Experts of a small language model: vocabulary 2048, 4 picks a token.
Below are experts of layer 3 (counted from 0) of a mixture-of-experts language model. Rows are named router (the router's row for the expert) and show model dimensions 0-127. Each number is 128 + 24 x the weight over its row's rms, rounded and kept within 0 to 255. Numbers have three digits each.
After each expert's rows: a language model's description of what the expert responds to. This comes from a sample of Wikipedia text that the model never trained on.

# expert 18
router:141082114084132115120132106109078123140129135177154105139095087166103116102150117140139109121141127110121130102123138123165128096121105103162150092095127128144146118169133109116139151155158166150170098105078134165145138155111100095139115146096074102151153117143123143142163127147107124170131154157112181115154161121151119123123133162096159124100150115163159139110108144141137143094101
Description: Second parts of split words and compounds, such as ble in Double, Time, set, ames; also line breaks ending table rows or list items.

# expert 56
router:154100110108153111144150113117106131118131134153164076136114096145128116121159121154167085132152138106112139085171083147147161120108103134142167111098123121122134110157108127138139158162170134159165119130119166127147138158129101129167107144103095101157146111128120158120141116130114114147144157116086177104174137095153114153121136142087155137075167140153178148121117142136156151110103
Description: Country and nationality words and their endings, such as States, Japan, Russ-ian, Span-ish, plus table row-ending pipes.

# expert 40
router:140089101108132123130142101092094131111133149161162104156101127159106119119157134138143095147140123083148147105167114152133138101137105155166137105098105147168162101174104114110126144154162133123168094107108172143142175147114102111170116161089120107141154132150111139180147118131117118145153145094108152119157144090140096163114155135091161108096132120155142149115108143131140162120096
Description: Word-final suffixes like -ing, -y, -ling, -ation completing a word, plus some table pipes, as in Waking, Trying, winning.

# expert 46
router:151116097106171131156163110101119148117171161152125098106107118135122120132141097139134122130128125097115140111139130142152143127109097144154143078114110112169170128158113104153150150130177139179155137088093144150176146145117093131160114140114105081149150115123102159157135128141119108167121153109104128108151152087140087139122144113087147106102166118164172160105093134137154163120129
Description: Past-tense verbs and -ed endings after a subject in biographies and narratives, as in he lived, released, played, strengthened.

# expert 32
router:154106074104133138170157110100114121092149156155138100147126102130096103110174079108138118125141101115122152093135102112140115108122105132154158114082086147134115127176110100163157145146157177149145105118094170136158157142106099129145111141113115116139159107139095129146144123102118105146162148127085156118163159131123106140103140113103145141112145126159158153099108154138146162098090
Description: Single letters inside split words such as ty-p-es, Den-m-ark, byte fragments of non-Latin script, and pipes and digits in tables.

# expert 61
router:160121079134127127137161127084104112122117143140144132128110099138100106111121098127159117138152122110120131097165125159136137089107109128159165104100116137141142087158115101143154149133163143129139111097113154127123127160094112136161083157104118118147163119144112171138153124130116110121148134106082156113153172130187127138087144144069151138111146158165130169105100147185150148089121
Description: Words like National, International, general, public, Pre, and pieces such as -eral, -ial in numerals, martial, nonviolence.

# expert 12
router:135080117105165117138142095128092127131128151136141097121059097157134124115149088164118099118159120108125125115156125135164120097129097137141151123123121139162130089156124098159146133164152155136180097130108130150160164145112106121164110144119071099148167107132120149147134142146102078140130157106112145123165133099146119134112131112122157133077167127155145154121082160142166155111127
Description: Last digit of a year after 199 or 201 (1991, 2012), plus closing parentheses, quotes, heading ends and word-final pieces like ition.

# expert 48
router:155123088129139112166144080125096118113167160141138123129115102144127149136166109138143104091150105092131122110154134140160160102102108130162143101117116145165164104130128096136146148162146149190144128108096159138152138136135113129163104151133110131189167100121103145146132120138086093128136137083121168110131157124152123157095150146104182111117161122131144147092101147109156156105109
Description: Middle pieces of verb and noun stems before endings like ed, ing, ment, such as portr-ay-ed, develop, compet, stru, Rele-ase.

# expert 51
router:152092125105154116133124106118120126106136122132140105122114100139108131107155090158138122105162150104110165097162087142149142110092093140164140135111126150154136109165136112148161150167149159159159111108120155136144144160103074144145140176116114091129158103158113140157131140125095119138124141124089150109145133119157104140112165123103174111113147147151142203080120167140153171114123
Description: Function words after prepositions, such as the, their, following, until, plus line breaks ending table rows and headings.

# expert 31
router:168129095099148104141129098085099119122139149162128121128121100151124094101148107126163080124141137126139144113137116118164128099107097136163145112087108159149129109167108116141166171135146153166162135097099154130173159133114093133147108137095095113165130101167110129167131116134105110130154149123152160102164137114148104151136159118080133140101164122157139138107106137143139161064111
Description: Unit words following numbers, such as mi, km, ft, kW, °, %, plus table pipes and some word starts like ex, dis.

# expert 7
router:144107100100135105145167099092100128111146163126154116098095109152100104117157139141142092130142107099116158137136110156174122128125102132134144101103117125160131111170116100125157152139148139130178112087095144140156181137127089131148108177123098088156140102161104149126140134140101115176147110128125133094162152112134113158116166135096144081111159142137148148102096137142157158104091
Description: Auxiliary and finite verbs after a subject, such as is, can, will, has, and the infinitive to, plus plural endings like -s, -ies.

# expert 25
router:156110099133161113149159110118124133132143142168144105119093101132146115104156112159163109131133135094127154087164116137159133125106119150147148117112120134156130099159117116144160132148154122166172113111096160134147138166103109135167110152113100081156149080158106162150171135153101106166130148104122137116158140104143110142118138141123135117094161138157182177089081132121172140115107
Description: Commas right after personal names (Richard Petty, Martha Baldwin), table pipes after cell entries, plus was, 's and heading closings.

# expert 16
router:154111114127158116141164104074113145120129141186135081098122093144120120106154123159146106131139111109129151112146106118150145123130115127153142077101128139172139114186138086143151156162177128153146097131095118116141138135103109097144116169072102122144177105170092146139126146101106111130157116115115140111144146083151112137118144136110146108110140126144143146074109155133163149118106
Description: Word-initial consonant-cluster pieces such as sh, fl, str, Ch, plus the article a/an and some table cells, as in windshield, butterflies.

# expert 58
router:133095115124146090137156082113096120137134140143160108114137082131123110080169104140154130116160100091108126112156118136150125107137098125146137090101123135163148115172130109130157181146154145141155118123117155158126171171105089127137117139109107109164132114158120150140132142135093102166142154133108133108139121097157102158114170128106126117084169116147165152095110170140130171093099
Description: Prepositions and verb particles after verbs, as in in, on, at, by, plus phrasal-verb words like down, out, over.

# expert 37
router:155104124111129104144150090113098127129135150139144085129081087148146131118171122160141106126135126109110148088159118144152107123131077147142156106112113134143138090140127113168148129165156143148194117093127156139117167163104089126142100143108072097164149109123122154141162120115123108144136144136132150108150154105139099152107138150092164124065139123145167154114100138144141160114109
Description: Final pieces of place and proper names before punctuation, such as Pennsylvan-ia, Florid-a, Manhatt-an, and States, York, London.

# expert 21
router:135124118131136121157144085087118151148128156144128088146121087174113148096145100114147102129159130104116154122170130113142114105154089131122162083107125127143136087159111110144139156159148138155173118095130155133127153147102099129151083141107136090161159117159111150144155121155096097160164117109123163104165170118162102153125142121110146137100131120142172170106100159126160149104130
Description: Tokens opening wiki section headings and table headers, such as See also, Background, Personnel, Team |; also closing punctuation and South, North, County.

# expert 43
router:145105122132133115148127095101106118109136142139132094113082080152091115116154106138160100117144110113117130099133093144147177110141097151142158099102111172164131131118109100156155173135164152157164105107113135138137164152118091135171119133114089136139136098148109123155139125090087085137135168139095136119148157104161107145107146139107157114086148139148163178123108149127135174128112
Description: Month names in dates, mostly after In or in or a day number, such as In March 1245, 26 August; also table-cell spaces.